Experts of a small language model: 41.1M parameters.
Below are experts of layer 7 (counted from 0) of a mixture-of-experts language model. Rows are named router (the router's row for the expert), gate (a neuron's input weights, with its number), up (a neuron's input weights, with its number) and show model dimensions 0-255. Each number is 500 + 40 x the weight over its row's rms, rounded and kept within 0 to 999. Numbers have three digits each.
After each expert's rows: a language model's description of what the expert responds to. This comes from a sample of Wikipedia text that the model never trained on.

# expert 4
router:459477450499485568549450537535442558544497505479569475549577540411499545460440477575530494469582458486520513543433492538465440463466472531467506477505547443478522560509482488447563493490478492514508452489478522510536542474500514491493547495447553478479451460543592482515473482535556486496482476514477461538436528513485512545528464510484468466488545502474531507500498499468491570526493569552443464533460467473449539490515526564537457472456450486522501544504495558439424471448545433538464564540518564441484540477468543400574485424546493459429456502486512520489436452472538443493455448482465441476529453487540476533517456411477546445459459527511556443497473465524452441579527561529548530460451547478515475538438498528553500469440478510434506477538566537512563486529540539
gate1:435479526475512512504498439522433480542528471571466418468488550480443464540512528543554466490437594473505565507553479561477476532462513528502488527407404560492488536551521528484514530470525428508528421506458520525436616494538461452512537526476517532501458471467508505532449481476457584542457477506540468450487440537526450580507459505535519554432462475412432495544518418436470526426491491452508526532499539506528473510521483506430488449526509472433477483487442449450553480482507560485510520495536482507532460486518481506498478545564498493566524442538488497533554462471423514494495493532512516517460469470481461459452503466495501518533560513541489455568481529467521484473475520451484534477499430549467504438463490586516493560609494527453478538549439495568403471474504511
up1:519525524449464435484448547472559539452514550469457556555440511466536536502489476456469523507618373518453458448447528485512526521548539500513537428556531500500451497494506424498452492508450557502538586486539471489544405517461555506509504553511501479470497576499494457448547550501567466434517523468496516502540516398522500491518471523439490472534535532588527474387452543483510520532518493481536525485456426497494465507490500487519485562499486494525485487523554512585460524533508527564514463505454507521415524543482542458467516469430551506466510550515461496450416489467564513522507443477514486518474537516504519512548485530467471487457462443462483555419551460506444474506511469550535465521511537442521460540528499443534527441471537511530513466444564533407593519516459508
Articles and possessives (the, a, his, their, its, 's) after prepositions like with, in, of, before nouns such as degree, first, new.

# expert 18
router:498483467441487540538513460515453543502493560532556445544513580352450537474452439504518531435559505511542459591444481471450475524472450519509502484522539445492520522470486453461523431541442519436520452483493542546508547462526477409515519499424545492459490433522519481459476507508534520474508552556473476533456534502476575530503462513491498463418543412444571450478484526502459489511485494493489460540526512451471526482521492575568444492426465466498477526493529559484472436444511488556485566508532528467478507475487553430490540473528519413468492511475522503453463434515548432480450421461403503475499452470496502550517454477507523485456466480430501444492470491521493512497473542508495522426469522468542514533444518505564468431462483549423531469510553519564494412509530519
gate0:485541399468475469508482535470501464444495506545473423490491517487469488455440515529514494449511550551516471508511548502542521511474456480508534504476480450523427527476456455512489552443417433502447444478504481501487578517539481600536481466560453572502497505450446412515494515493497583452456553442519524501508513476448483477491513553510515478556484501550557524520451464527361474480464573493495512455535462433514520489546458473527516441450545492543516575457497519440537498470513487437499436498528545452530548535486461455531465507497528484399535479535539549543434503477452464527469530483515441498420548501542429602462452491535558469518444515508508455535415516466569427518576499500476474466492493529489564532496550525484526483496533507521551474536427516562486507545490453
up0:422504470487511440488528487464498437551502516528494455499487529470545458459455542571498489503520547518508503494533620527528518521484431482471489547536474426542474453462439480544549517482475470486431470514524486433464545443558508519547525506522465522514509519569451431555498520534529514497487582466505467507447512500479538468441527550525471498462503541484483517536438463483400457538518601528464484449528476474513514536550471392474480566487506501524482554493549545430535468496537514429544440570508496436431510501466437504554508506534529494456550464520556507496436523504429433542453543487527443529497567574606459557435511481548520512496509473500493478487405505522525534569531438497477423509495501547508512476523490582485599427510509490509541483497496533524501535534544459
Quantity and comparison words before nouns or "than", such as most, more, such, several, both, plus the qu piece in frequent, colloquially.

# expert 21
router:475508442484508529541469549536453574478571564461494487524520522476461526469441487534561477524470475467503500543461487549452486492475510510505546421552497502543496552511457483471505521496502505428476460428469591560512548504548490507457559493486526464454490491536548486467481523544547542513517554508456506481468483500426518491525427513495475475440506430447534571452546424494467518565488562535498457493520482471484526472471468571507460518426451527501462493490430519486442480458525446587452460554525560459480512465453534436518475428494501448404450544539518578445502476488524480525481493409482479478490482458502500467461464486492520448486507538377520460529542492546480523524543521555543481450429518429508441491416483544543499450459471574460544457527518456516497395574550483
gate1:483490561482543510543505473449453531552527502460518493603467502524432534486454533442518480460474456503486468528503494482489492575511489489509498489503447454421501509555464483529449519506401505502533515513558547491457506506514505467496529497462473526485581510462474424475502543536499486510503497510483477461539597541542484480478576465500505514431491501526537503501533490569349507504506532515545510526536478539469482442433452516553466521462509561481503428508503509502506567487539564512499496541489521501465541561504425481472497506504520441480509528408529532482565504612490563496482572561644506530411459507512564525524474455532474477541490544461530474513488487506528530390392485476456523533483485545516489455457539465528527552465478523525471541470483459464400434542484551
up1:460488531513545584567489503547531524493495520520535544518516508468577542568581490491482441430410486454482502501509529509425530568452476467502522526467450518437537434503461463470490453473496490539517519425543491573576552449483492561414429379482509549493422482425499472495432510477522481521516490473509480491478483472575472511449496517549532497627451392485473451547531552530533477516487474558511535529530440502454487488490502509498527514517492449431474532486552500445451509425546565412496486458471593557480435467519529460528462550547585493454504542470505505516567480553553471559545524555498539502528545485504536512490505505528529495499499524513518454563477515501561541546510480508501463528512498446549520505543452565481496501482494481488510490538445524497515414502509520
Short opening pieces of words, mainly verb prefixes like re, pre, pro, and first syllables of foreign personal names, as in reworked, reunites, Saeed.

# expert 1
router:459477456458388554543478497527480552509555505444531452550518537515513570515466462544438515498545496465478435486460515513460496443502495550668507557549561461471517519515457469435537480480438523466504494496443585485447537508535497533510479486500565477481451503529514509490544537500534458512533524496500497590444470503441563529534529461485474480415538519504539497542472456480453500529504547502529494519449461517477557449556549518494473488436455455499542532492465562448475486490497453546456483462519502437489451450451529443509471454520511441468432494503507541501464449517576451451480477470495414452531451480534509521508477450485501510483415532468560446524399459546497454492486519528515537404500542442525533556398455476586472495464504517517468478500494527553511470527561503
gate1:507450482517486592456478484504519469478466444440485524480480438530491445532487506489481381477584518465405496523500490488494535479427505504566489504538487470463473532559466456472529552505473494459541548561472564484497548502487537500451375508478524389539539492534512506559435456559508451507488537419478541484492484509535478470529589532484462502508466457474482591544542524504487498527425586460538483454501476506426526478468515507549427447585510545537534518575522490502447424404504555467469596516452501459463548572574498440464484446490462474459473459539494532471479459526531514511560488523476484473447478508539469496527499496525522519509511560492464523523428473459502461535457446443510440483524526510520519443519548475584557549504506522491484543498520486509536471499459519
up1:583474518583538516486410472430519439498484510449473511481407513492542496544523532579518428479469485493516557437500525523477511492489565496597548464458444551381476547551529469471472509474452500537486530481524474464549493475511514506572413529501520430505542497503512507548477549543532420518466497496506462500487451437496518481428480567498517531477459576484452453464488486559514570498476557470523528507471532484491530595498467522510459448487549477468487535560511516488531534430465521483428511523465515507453410521569501526570530509528448545454499519509534537492466510435533558518562520485512423402463520481519453516493491568491565542541503453476498444504468531526484539455537419494535522397470519562569513440542483544568470486512497477515515510511554487522521534493466504
First fragments of split words such as im, Ch, Car, rep, elect, often after capital letters or headings, e.g. Mimosoid, Similar, repaints.

# expert 8
router:485462452483518547523529571544489466474487511489601477486498569471435543498488471525533539477532477461530440560427470560459499477496503470541482497490514449535522508561462457484578449498524466516503493440475587540514536486446510473461520468470506504447500455500527465477527475492488482451475506557514483515400539503519490529515443515440464496433561454496499494436483509491511529429486482550501496517446472481436552496528504478513533498499467452556509491506463540437447527505518455534449503472505536503450619467468509418517461444570518447481450531535518512488460468470483469497478437392481477493557474392541513480510434486470540468430470540483535498481534447511493461510549573577525532502508561440599483540446525574565473486495444579480491466543532461539490369529497539
gate1:551465544483498553513516526516530426491467523500535518514420491528451537486516471499474488483524483467471489505516472531487476509531552540470521468570540551505562495557469527471435567460544547529482446472471533495510542456473573511444461530446492545562510541467574487529516444420513489541506496427508563502460505427550435501433485449497440436477511468523493468464463503504488487407507443451440468489416478488496562472560459478566530510521567477601442483532457549478430521467510540468530502446497554426529560447491537468484511533571467448480448527546551477533527462469413465477475496520506475576479476417488513544419438478561504506530491534470477453508453437435526519527522464506513446561525531506485534568517559505471419505562462513441442506479505503550581525511519482
up1:473474443467483481451485549488449561526477452466557516562542489555526373463461442554500532501473500598449469522590507423540580529460435557471449471523510554530492479458495536481489557534444477443493515493498518506472447469508526536574525495529467452467437478472492524570486486482494492502571525572488510478484443546487493499583491520478519550441535502458525524574592545496528472518463576521537485452451520498509475567504512453520510481475523495459520446462477515553514535485477506487452551495519463520459543515538482593484538522523457454448448505571470576485512518503493551524523547617466420511498479499504511433471461457523486488503468452560442535512529547545568399448429482481472577463513520540482500542531477473490506496437418484545488467460550480510496497513483505
Inner word pieces after a capital letter in place and party names, such as Lond(onderry), Lomb(ard), Pl(aid), D(ock), plus year-start 20.

# expert 9
router:427445430456522591548450556511471519549535556480545461488567537519514607467468474540507480510560414437528439572507425541421449482495468534584489501558531452480571504495530471501555541458475495403518466450465534565522554461557446517483470471522507521486547458583533490512495549497507482494465530528470505481506540473479499543543518499463487442471533419455501538491475519469441547542491504537469467504503471467446531444517532552576414439475473553475495546537454579466512464448460477516452509545502547474471527470478510451570466465545523451478480506516510565479482476486513454520468499488457479458493455443506526545512453454448509460492459497463460470525448466536505525545544498562546551473508577454564470490464579485549517476551527542463496443486528567543487512521533467
gate5:535493464517463469433424510491574500605616550460431526505458528493405547558503520489511456575453472537478513554520473467425469487526530465570517504460530486439481464498475526534444562505475452520465505504425504489461457477578477453461520487462532478449483502558532467476486553409494543509515512556486554520562522440581473555519521525504476485483495460484526451507534510447544530484519593462487485506497541571515567480496453481492437547526505531546446531596570511491575495481496477509489573547429478519402574540528475462518496456492505521489528487502534514533514507567485489563475458507495505420515483538433424468504551472489422465565466545495449510555485485490527446494537486542489455499527504460446465560503537536474471505539461496455451493490541503480510481563447535
up5:545541548509556452525557482461526436459436468538536509504518400488542460437528492564535526448496546496527466456517501482543482501510475559494480531492507543497519546521516465480552450533550529508522486545614548517502566536382525533561449517554524480493552513456450485442538521546543496461535476505507475459446481509475503440496428543577468509514576549479495555521467537561528484516480494596503506495535453439514450515504584491493551452516464432484561509395481455493453483558487594506548415529555537512492442462455518509596549517524514428455503574482461490478481527490504553450529508507559478565494551476510528569501513544585521539483482484506508464477449507490464467524388498530465480497473504518502527456484488485502513457403565490509540528511467471525527473496500497
Field labels and connectors in list-style infoboxes, usually before a colon: Full name, Company type, Genus, Built by, Bishop of.

# expert 24
router:457455484453494532572479551518515522546550563506548497530496501495467502503443495544483496494522482443487495569441441529526468465477477487629506494527507462489499470535491500476527516506461502478528441463454544554503481493510471485488498487454558507487522444573555475440401504494555421484458533536411476531483521465464575491508488553447444450461529464487504514481467500524485488487479580511446505525537471451491544496495513530554467455441477469489509563542481577409461519436521453557503476532460508437438527462485525484541483447523504438464474505552482579486540456458560512538436423508489476461503498499586505460582465476446512466464408523473513460502488477534464502563478544579569549449468452464553530554439504560555483456439477565480531448538555562512547458519498557
gate1:497453486475498557446489461524470501487499512433468526476494457518470475491440410516471589488512414569512533547523526470482501562503511538510467472448525522477543501558531487512536507590505488511519518495538552461477410493521460500453447517447482458467444537537506530493510480532448444496480541558508537430545525528498468470509487536524552444515533437516471578550570434479507484526439478446507499461482421523514528477418553494448517483508519447458500561545446511509522516579488490569529454505466442460503506488509533481450525445521476545536535477543500530524461566450427488504517472487525532478432577470431539480480577447471489494497588570465569472527559511488463501399423528439510537507549519549493544490552521528496442444573475470510497549451478561489474489483625482
up1:513411501502525450488441486497504515459514480516522569469517503501445550492416402479447601518520454510464495480516551424487519552572498503501479487464514512489533502502501524432511493479524484532498500470568544476470427468567449441465418522412552513441494526491476523507487488510501422454447501500514523451484538513555509464502457530502510402506502476548550500517592455466473454475476509457510510478468468489525511587450527540512478462533597492491477487522528502534590535540497481561495399499468452407520482455483513440422471493494424479527459495500539499544477526473433449485496502483473481523533559497409517539503577482488454453434512524475593462546565462487484443463480476436503476465492468587519515528582526525487496465563437505512482515465511556543422510486544515
Opening parentheses, quotes and brackets, section-heading markers, and the word-start piece comp, as in complications, compatriot, (1909.

# expert 31
router:461446458492472525527503583484458551559527522440553477545518520415459524459436457527551471473440473486566435510460491575511426427456442560558498472541521479527517504513491482453514476470489541501532475449497549558476562458523529480478549450518559495450519443528578499472487533532557526480492502533481489467476512561422546533561476542471491490460547506473521482463467488520473527562430526532538459577442493488440561460507523523542451475455475471534527536489496533466487494451501432527502522562517574408485532448497521452489491441534467449457498525521531572472518501456580460498470412429462438475572459469532530539542457446454526507465456506447495455496466495594455503549551535553553549470470516519510477523499517536543481448496468566483508417521484551548543433504494511
gate1:537500519551531485475588484444489471507479492434590501453466476487470486481454519532532462484540502540520499526513518583525530511477512486495502507586441519506485530515540466465513520500515490521494463486525607505433565466483494506483508448444568429567525560521509439402540490507453505510461491602477512521471434536460513526488529494525471536514479484489434605544490548539527479521538481483510500519475515482513480464489528508451386505490503458536547506452547591517514491477549468517545490445490508442439557462514599524501503430400493458438493624515502511530455526541484525496483392449436454460494469482509514535466540493461555505535539477503424521481435529558508495488534492527546551466423494549595512499506436467439493480496519505565497475527570469498500482510449458
up1:446504472430484533528412543509506523505503538556412492532525539505492478514560425498495576510471461451520486485477509442455505479533495540527517483495578483480546440437456519530482518486511491489515521512444451499560399539502518505480522540551443576412539467496496519548503505479613444474506511464500531485522532468495528493520506535493541419506516497494575371496492493477509556461467464506515478507574464539492554509517473504585558480532497507451476507576460435440508496529452489488418506556515456519543454507468384462494496555603520537547501425521484473447528520469557475503496551501530510537549542559514482476523469503514493432454446507482533463519553479438510496501477494501467470571558491477418489485543572579558493494523418483441506521454474522520496534486528583
Pipe characters between table cells, mostly after names or places in boxing records, election results and squad tables.

# expert 5
router:510487534533511584564448507514397497508492587499549483523539554452503556449497452522521497456515489501548487492432456498483496417447511530558496437536561494492518573456482494374593489487521492469537483465439544496504496424531561448475523486530521455447460431510499423446460517474516466510463536461473550514474474502465491532501450524459496483430557516492556514468437503467492551473474507516465462543476450484460523480501513545528470527474483486550511553488498490460418495505558525527500539512533516519501543499488509499613483537551572468453431530518536515448502480506544494560441432467496463508518466458520480556497477481449548490467439538429515464532454502549441525523477568524574494484457544480539523522470552510570510526497421554412519428578476520535524406514502546
gate0:526483533531560505494492427483480581512512529535574508485544504543506507575492531467477478494531533435532452453466512574491428481503444474534522536535457435466517516432542494398557460509476544491469490484545546452505498556467502451525508443551507552501418419532553563527492548555457502518483507513475536476518547531501449389528478435505545530536536489466465422540486470529495516463558508554513502485464475493525505505488479501443492433495523499462497570515535510527503491491541546447565461581460539484620566569550564496510455531472448421540506459444539499504497512545459529491457538461506471492463518512593498497556484538511577419590527557485481483516534512509530489457527545499477472479480425541535469558488526538448534589472537562479511452487493546512524494485426490
up0:506510535464465520474507522560546483563472510519520478526480478494488443492442388540556484543485536469509504502521481424482544484439510596484436414482520492575530532529479444513400477420499511497514489470460464544466475463471469532483542483553524429491502483453507505481523415473528523473460547535525475478571438516506508514551468557636443486532485451541494513462538530516472539546471477426451511518498490543481549534559523481518580502517554495516485488504513457430473534518440448458474539484523440424481484503483491529504513534494421516456502519547498473503519507393523530590556586564491589497502549396434572497498444522488501474520565424519529485439559482427495545521499507495471511537484556494494521460476494528508483509505437517510564515483504444475441539509520515
Word-piece syllables inside foreign or uncommon names, especially R/r, ass, sc, Flor, as in Vassileiou, Agassiz, Rirratjingu, Rudd.

# expert 15
router:489480453498403531552506525510509545531547511484586441538551554492498553447399472525501488496581502468550474515463502563499464464468493545538497498527545451517517520520477496473511488471475514452484476487434570553501558457531487502463584441489514507438512464563459474410444497497540404492469500539473560534504501518445546547528486558466508485524542472459529490486428505483488536523477544555491466546502469456466539433492541541531428466475428473503508549473502532467469498471484399552491566538513540429401527467469538425544455484537537448449458537593523550471463467493578484505484439451473444457529488478532523530536493444455516464474471493467523464522475487596467473545517551495586531454500489478529516539512503539525452443450454584465536455532524524525538502522545493
gate27:436500605474508495551440427510578519472475508528539456512519579514454485489437464593478478445483542472531427507480458536530492550462503503526579558525499464503524531582464540455537501535474483480494529480547474513515534481573553568449509530531482485526470464467506476525486512544551539545434463507481434489506530494438556521497486500456495530552504507493537442531457519467555484482508522518541484452559506510444484514495475484521507487491495494452455487555510527498414512497567539453455432455568504496450578557524487539535524565502538507542533539536529515567487423482581530526400512461496560540490424579514478527588587449458541470475463480507550470526480482543510405562564519523547492496437445519502497529437552496513505507448491509438512509577495498574524543477508560
up27:471557569478531497462514421552497442438522536599463494476526547502366561479551456564508475463516564472521463499446518510539458540516482557539555495492514472522552477522516548459540516474500493484480458526542414517544488524475551586464545545485503522499489457481508509536562536522460471532452479496531487523503476442475609502443459465496488536506493570504529492519510492525498465440523568523535510427535532490442455517497471461510559498508489460452478481550506505566468464469547541454490398419559468546465571536464500544518517573465513492517525472510505501552484469490523563497459557519454577561471517580519471577533555487448471512490496440538565516532545471503556445510538465525453532439531480545492550469510471482493514540478589485487480553518514438590531540496518569
Commas and comma-bearing punctuation, especially after place names in City, State, Country sequences and between clauses, as in Tampa, FL.

# expert 10
router:496473453497452548572503513498476584559500539456579497468555545429421540445427495512540496538545411444590451534452471554529442488487462491559451440506588523504588607535528500515509490474460466468512479448482560514508519470486482517489561438462521466447507455508564496538487540482493389444481500487476472553477529476432515561501534473450466488422539517481501478482496443523474500510480470555470466500482478462496546491566489559517446515480481497536518561487462535453494477490487448553512553501541534446472532479460520464499414494514501506517490493504486539496489485503479495503522455436517513410530457488489488504496460453447575523506476503452552516488566507582441478534488523494614500430511568456524487504392477480527487501519443570487534524575517504523526515534553553
gate0:537483482484458453503470532454563539500495474466462541482466526470580584449434538515494463496518537554486399529477518469502468485556378547537442469514450496521499494572516570522504558474492441500515500467452543433506599436511552495501533470436482515493489476426520461489551465487450489582532448490485478477560476517491475528517509553526468450505422490524478470501501479489476551477495497535437545545464507464491536546542495549456495546490583433492423452528576517485495570418493481491430541452491455479543541557574528551494460496566526506449501485553562487486458558488507527478548505466452457523520469460547484510461468497546532553519444443515565511522469498480463505479572484509508443520445528557372518429470477512485525482510519464514509566461512531569498494483539442
up0:462538512498455551525454522452505544530470527532476479481491542554469505586446452511534466450543470536534470445535482476522582566518478528497511492494495460545509546490504600627519471466474490505486497513480514553504454558558485584463566490438503536450480458441561529449494493539490462529542523489507521502511542542486593526473503510479498451412432447476540543531492547481456531519509551472529501465454461572544544470463479481543528536498467472549487498507454511501397474503467516477490498525473432536470525561501545520488531513481466483511477556452523464456599457491446486482506491407539492552508460534477447545484590497605437425501501459453481499546517452488492502531465507499478510509573446506460578488505511498565462482548459472501542526435573606478464524429461475
Word pieces inside proper names (Cagayan, Gábor, Gallagher) and nouns like war, law, land, Air, often in tables with numbers or coordinates.

# expert 19
router:467488448493437544539499502541425541553553546435541444542496552492535508436422460513592519511544509489530501541445473529482501457461467552562510494542556442494535531443531428490522422503437461467592520472456533471521518502522525509486486497485564505416498433518547452540504506520569497474463511544451403477460461497480540549480466570474476481463549447425472531449500541493413535536483482545553447483534554485428496517545534529541487492488434509553495523538424507510496472484540470512475483536515571475470536491492488493484466513590519454458447532526533561437502508461574477546463495461521504439522459459522511485540531470471509495458495478444545494460459555563497512528565549494541497516471550473590515515461558528566525445505477609476593491527548514494507473485488483
gate0:522515505540484497458442597562474536472493487444502431474489542499497494539501459500494489522494519482507490556497517530590564480517530526533523484463564476487481480488604485580460475545457483474518499604512529484478539562548480401528528496473459542434505440524489523442507582413479485483571418419509451547568472431492526481437471469450522533452483509530459488545417472459477463497462536520509590497468478526547513517464397477566541544478479499476532530428458547480534509484508513509511553466569544538510534496502483431465470532509532435487566520536521498526476448586465507517534473497425489515520563482499500491496517438550562442495469543500544496498512514490528517485491509546500548567544477472489432467511597497523599412477512513501542491454504504546478495518543567
up0:487509558484546507442590482541502567528506480418467509544506448474522539595475474500526520471528597499491503494595541467471492488462543569579472515534505493497445501533508519557514480503510553474426441560546520436470472456487409364457561497482556564451560445489493540514518450528476489505554509485560444560570500410499546501533542507520458508553450433553431502461517415548514542521467492540536439528554533509512482536492467490484522455452520457572575534444497498465521556510495522511562422466511535482478531528519543469458498502497546480464545464461525493447480507549495589508519508496528486489527562511512503475501533435503530530455474473499472545499459508409585515461560544500512528472515470543497462515511533499551487492467468484505482484501599529541536509514499554
Main verbs is, was, are and modals can, may, could after the subject, especially in opening definitions like "X is a species of".

# expert 16
router:455459430425481587502452546563462539554527543466578474476519531485487576506446497502555418523553483450550516537494465538474490445520489510603492499557477461494506513487491487463549481555532470432496468528543586520528554494509550495526540466424536518475467488505536506472470462503559490550494497544537511592490545470423532528485481530531498508442494442413509494504526457457539538552468538564515536483519502460470477492502542533494511517494507544550541501488477512490456487523539418506478497570495513505539509481477581476495478435588476481493490464563511505480525422462543534542466473492467425456572439408519515538516427456459544473477438546473490428540451463560464503541548534496537502486588547472539485560466507506564415467482514595457508482524493509537553445490469520
gate0:498552428518542540444394515513508514524532509511500502490513521567477482466436548514488492529529510529532462477564544583558494543541486553535485448522499542505514536527513514550467490474516427500461548549547487519492515544469472482523507488534536516530422498521537491469541520479540490523501519501504409435503458417527516570512538506522449579495508554524518531491501608458500533561462574510502497500508448537468437429432445500501486504523517561542595481535449506567460554565518490505492461507444419464529478595470524519569438501544452492442465529541459488534540622528495529526449424530563498494500486469570502494486480431435524469525477532479454465500531513533469503548585524493471459458540534529546472517507552575510474467513496527508549420610519481520556486482496484
up0:520452485502457472480560533430536462533452469480540462513521434453522500507500527455540537503440485511556544550471530446472463411442487535489526554505551531497494494439477465466546546555485506449464492411555558454460432456463462504480471498527530513480557523503446470475451494533461525504511497549554532553507517558445542481475444455505549542487499490526452455479498486521512498466577458450496407542547565478464603514491520491518484486426561489521457506434543500420501448483491612458537512480535541511454502433550465532499559468448548483512563437440472497456494386485564500544484514456526422524470571495550526540480514531514424595490453575533504480437496534446511519486483505464515534512535480528507506461551441530481468538519495505487559497445461455470433497457514473
Table pipes, closing parentheses and "and" in sports statistics tables, plus words like there, football, basketball, e.g. Regular season rows.

# expert 7
router:455486465463452513532453515550443509545542492445555465515512522442491521466442439505621523497581490460536492589438479545491470477468531555510566463560548436476485544486499490479535444507453512488494493495448524548498549480545477461466498440467521478455521468558503432433436471577589459470489533563447458513514545508457552525537500519475506453430500501460550485475467534481509571577481521517460477547496480449438555482515503534496462461423460489524498523535482546492497489529495465506504470545495516482477528478464578416547468466503551440448514514544522526467499441509593494503511430418522469489546417497525526500542472530428554466474483495472492451508470462526475517541527547551568517450473576420535479533464566546583447456512484496454546459513547563527481476479537494
gate0:470448473482442422457527459505469468491552552529448449509480544499463471475520487427416487503490428515540522486409468579513444482511502536517461519480484476568501445500478467473525537497543515498530488550543382472521477477492476502486505480479480494515508522552487510464471551517460571457478430498526575465444467487473514525533480472522496520489526517494483506451438557409411492519503459541547462503545464510461533515585549458489460477499511471465491537510585573489489491551460434529490561547540526458555534502514502531560450460542527477490458571456508528452488550592485421527463531465511483443508469493480553502549444584478471541501508530426467497531466407570456497471488585503482513419565470463473513531545446533497470529517446481483498440462409538530444471440469541
up0:549599537486512563572449535460533565530477459426550515520507474500539519536473521596601514461479547523467490512530535419477530525451520457509510471555509494458492544523530533541531444486442522522461497449460602545505552517540497474517540505565498456480494461474480524562508428477540444538492545505507425529590506480511493467471530518458527459504490505476525499523531463585584489486511601449426560520431539485543519471443476530549551520502453554547493472500404489502508540476562571505526420478437468549451519520463525480453497533448445499510528498574469507524490504416488522513511460503466507532500537524507487488493524421498543485505501469558543526508503556474517514511547471485562456545443593513553466464468505480536557456489529532517468499489574490489600528554511477
Prepositions and infinitive to right after verbs, participles or adjectives, e.g. tasked to, responsible for, died from, evolves over.

# expert 14
router:495521483502436551565491537517440559551498578482591455509524541456477526473501463554521484519584468504531461571497489532458443451505440493490533473541530471492525536538426470491550495498438500514529488498500617535486576430502475496470538484442533477449519485561574442432451496551489443508500527559463494530452544558449537507508458488500487481405511513447491488528468472474513518520457513524442467517510478432486534467507533536528484474446488496530514527525492523483448496499537468567477479562562552468491521484456521484565485445584502468491424510549514582458473461473545466517492484466442472457580496458508553541576423484456543482498511471464525447506454445579508472511540505538517502456443529499581489523417506563568506460510476611447506507524517524570527431477510535
gate0:468490490515583524475537502513412504479501402542455478538518533478527476404514505512539447488497490494526470455501569498464465481464493538525448565487537531523516528470509524515521495482483498422439530508535487482477489503509502537449538564471542547518457453491524436527452478493520530468590468479478427463457486517498515478488504496456453436419437493576461526555584434434495501442466431510460539499495448497455529560432476457496544598501529499525547522452415449561443482515478569491503576435529571547515488524493525500439489484478464570483443516490500470485543446543449508482482564544507509586438457452472494546554419565484455496508505512511448538564448486423547496503532518503566538549531500493475438485491520468534504482499506401541469525547491543562479483540481561
up0:476482512511592551486524520538415505406460415514412466491519543473509499415501486510492454560458491516478478504507553487479451506463488539520425535488562498473494513477489553519545463484466505429440527527526482473438506537490526525458491572501574518498447485492508449509453495493504535445540448464473470446440535474514531494478450506452435456461439459562486527556584444444471513455462474536460520488498452478412537545419498460519507547513531520517567515455413500554472489518515554526461531433468529496525508523436532480490495491463476546506458503481498455483559440462455529519495559538516478576511509444473451516541402602479480481524510483506424522609442534432516531505528504515579533530550487483522448490458517489499496516504517418556474503575519513561453503525505576
Standalone space tokens right before a number, mostly years or counts, after words like its, February, between, or table bars.

# expert 3
router:469509465437442495510472510499522583568514533459593490515564511465490509496411485495597507565610498463523465511430471522530490495458504538553575486547549462495546548482473481511563479511454509465548491525441496532458515480470500523428490471479525508457506505556525460501519509531547436441511516493480480503445496543488528497550499571495474502435584477535541463447432458492428491524520518562485459514500464443444574495482495494512474487474437507540532545518471518491470459461530422549430524496556544444502573487505541418545487477489517479467450494572524582450488469494565477524497505455502449425556431445515524499487439478501533447446453548452492469513449488533520498517517497550530521444453543415529570488453529563595488480561493568483546499519527466518569458533517481
gate1:502509531504610490475497616503513430492499573527523531464461538522501481434546432574470530544494463388401459558510503518539524448485441482499505510524469532503516502494514541506530581510490497484490554533445468547455469466504473497462432492452474497417487501461527636551482453477462500471468568384531446467525560506446429537517467467526510512599529463530510597425505432489451516493551511522489438433466510501437522529467484488483487546521471511514472441461497445505503545472411543566530500499553467475482461402482471530539516550461468450481522453480540519555526495507475485487476522499491540492518537483479519544498511501540520434519489478488477438502529447485535505577449503519526469518476529473527496575489521468443573464466497497500560501492511514569483463487531488
up1:474437518515519449482505525513486556546503566497575475516433532501523431465490499578543489552565415462522567497468461472489507486459492519535483472501486541529457514499472460438545452488494498462530512522500526485543504534461470454440484482494473472459402516529457576529561477566426467503518549500573476516525394507439434568539497446530493509474514487519535543457398498528426504533573524493536504519527510450463505520530504552439521565467487504464540416510505463435562618428448499535551458539519580469541508483489523500473510511509486456544484521502551534514518493450497388488566455454476442512619499506543471502515477512560452475544449529571463515459502532450493483545554474526482498523475561480549510512583511510431509461534512517493547523465505468516443485503493476
The word "as" and past-participle or linking verbs after was/were/known, such as became, named, led, joined, called.

# expert 17
router:506499489496553613524517497542418526517524579495553475459462518464465577460464458526509482529528468496521526476456443556471448501478514587560525483493523517489482510528518532504611496509447470480550471503519527479517477415520494494541523408501482483403509518486519476469475503545565514441469547573486516557476537487461554576526499554498509488470535501451526516508473510526508552573484551505424467499483445426505554498550502446564509503470442494506486522520462529434454488433528415554512547474549517454435495473471516468519459474520475487444439538491478490441496489465536539492458462464435445490560470467483512522532466455478541505507520492433549416510504436539510511529565500504465557444476537467596445534495572541543497454447467572451553484530543575458530412475499510
gate0:529421529470525536464439440536496502497479475529495437549493437539469465469546508473521398463504483531435506476479436545593517501485534484470492508482499501462520597570439464491546484469521523557488471534568537519523517473557549454603483446516454466512532442526520504502537513537556449479534446492575503506480436496461520516466483539484493506512473508502511586508445495525490427508443466497494448453518537500517585544531544468549501501456511477462559515450486487498461459541565351492518505504499482471474492496531474425509543530522524502454477493479488504511497551491580479483545547504472478406540533478503497521570461511508528495518607460572593486458534464510423471471548548538418426509534448446467493527537536532529469544483480516479576514528500456466452502514437564
up0:500467383575530516467501536518519579439445539546494540481468579450551505542603529573475534538507427503549521542523500465481527556474508548430536515503469472542493539433441512505456546448454482427611512492539530498499454448463471501466465487521450499444539505515450506536494483540457486364494506476501498469525449531535565458541474415515446445514510479474453505515530529559442430501550488503569531540534560523498476440445412489535537483472468469475468544508490549554450562458490573568389504499517503499491489492523501585536483467534526475454492517427506532541433569481512520485491445534516493484535449513460521458479510488518515481473468543488499476421482536490506459469500524475511483475523484487498560480502493563505434579531464498490477551462490509467553528510536506
The letter h and similar pieces inside surnames and place names after a consonant, as in Kirchhoff, Aldershot, Henshaw, plus St, Bh, Wh.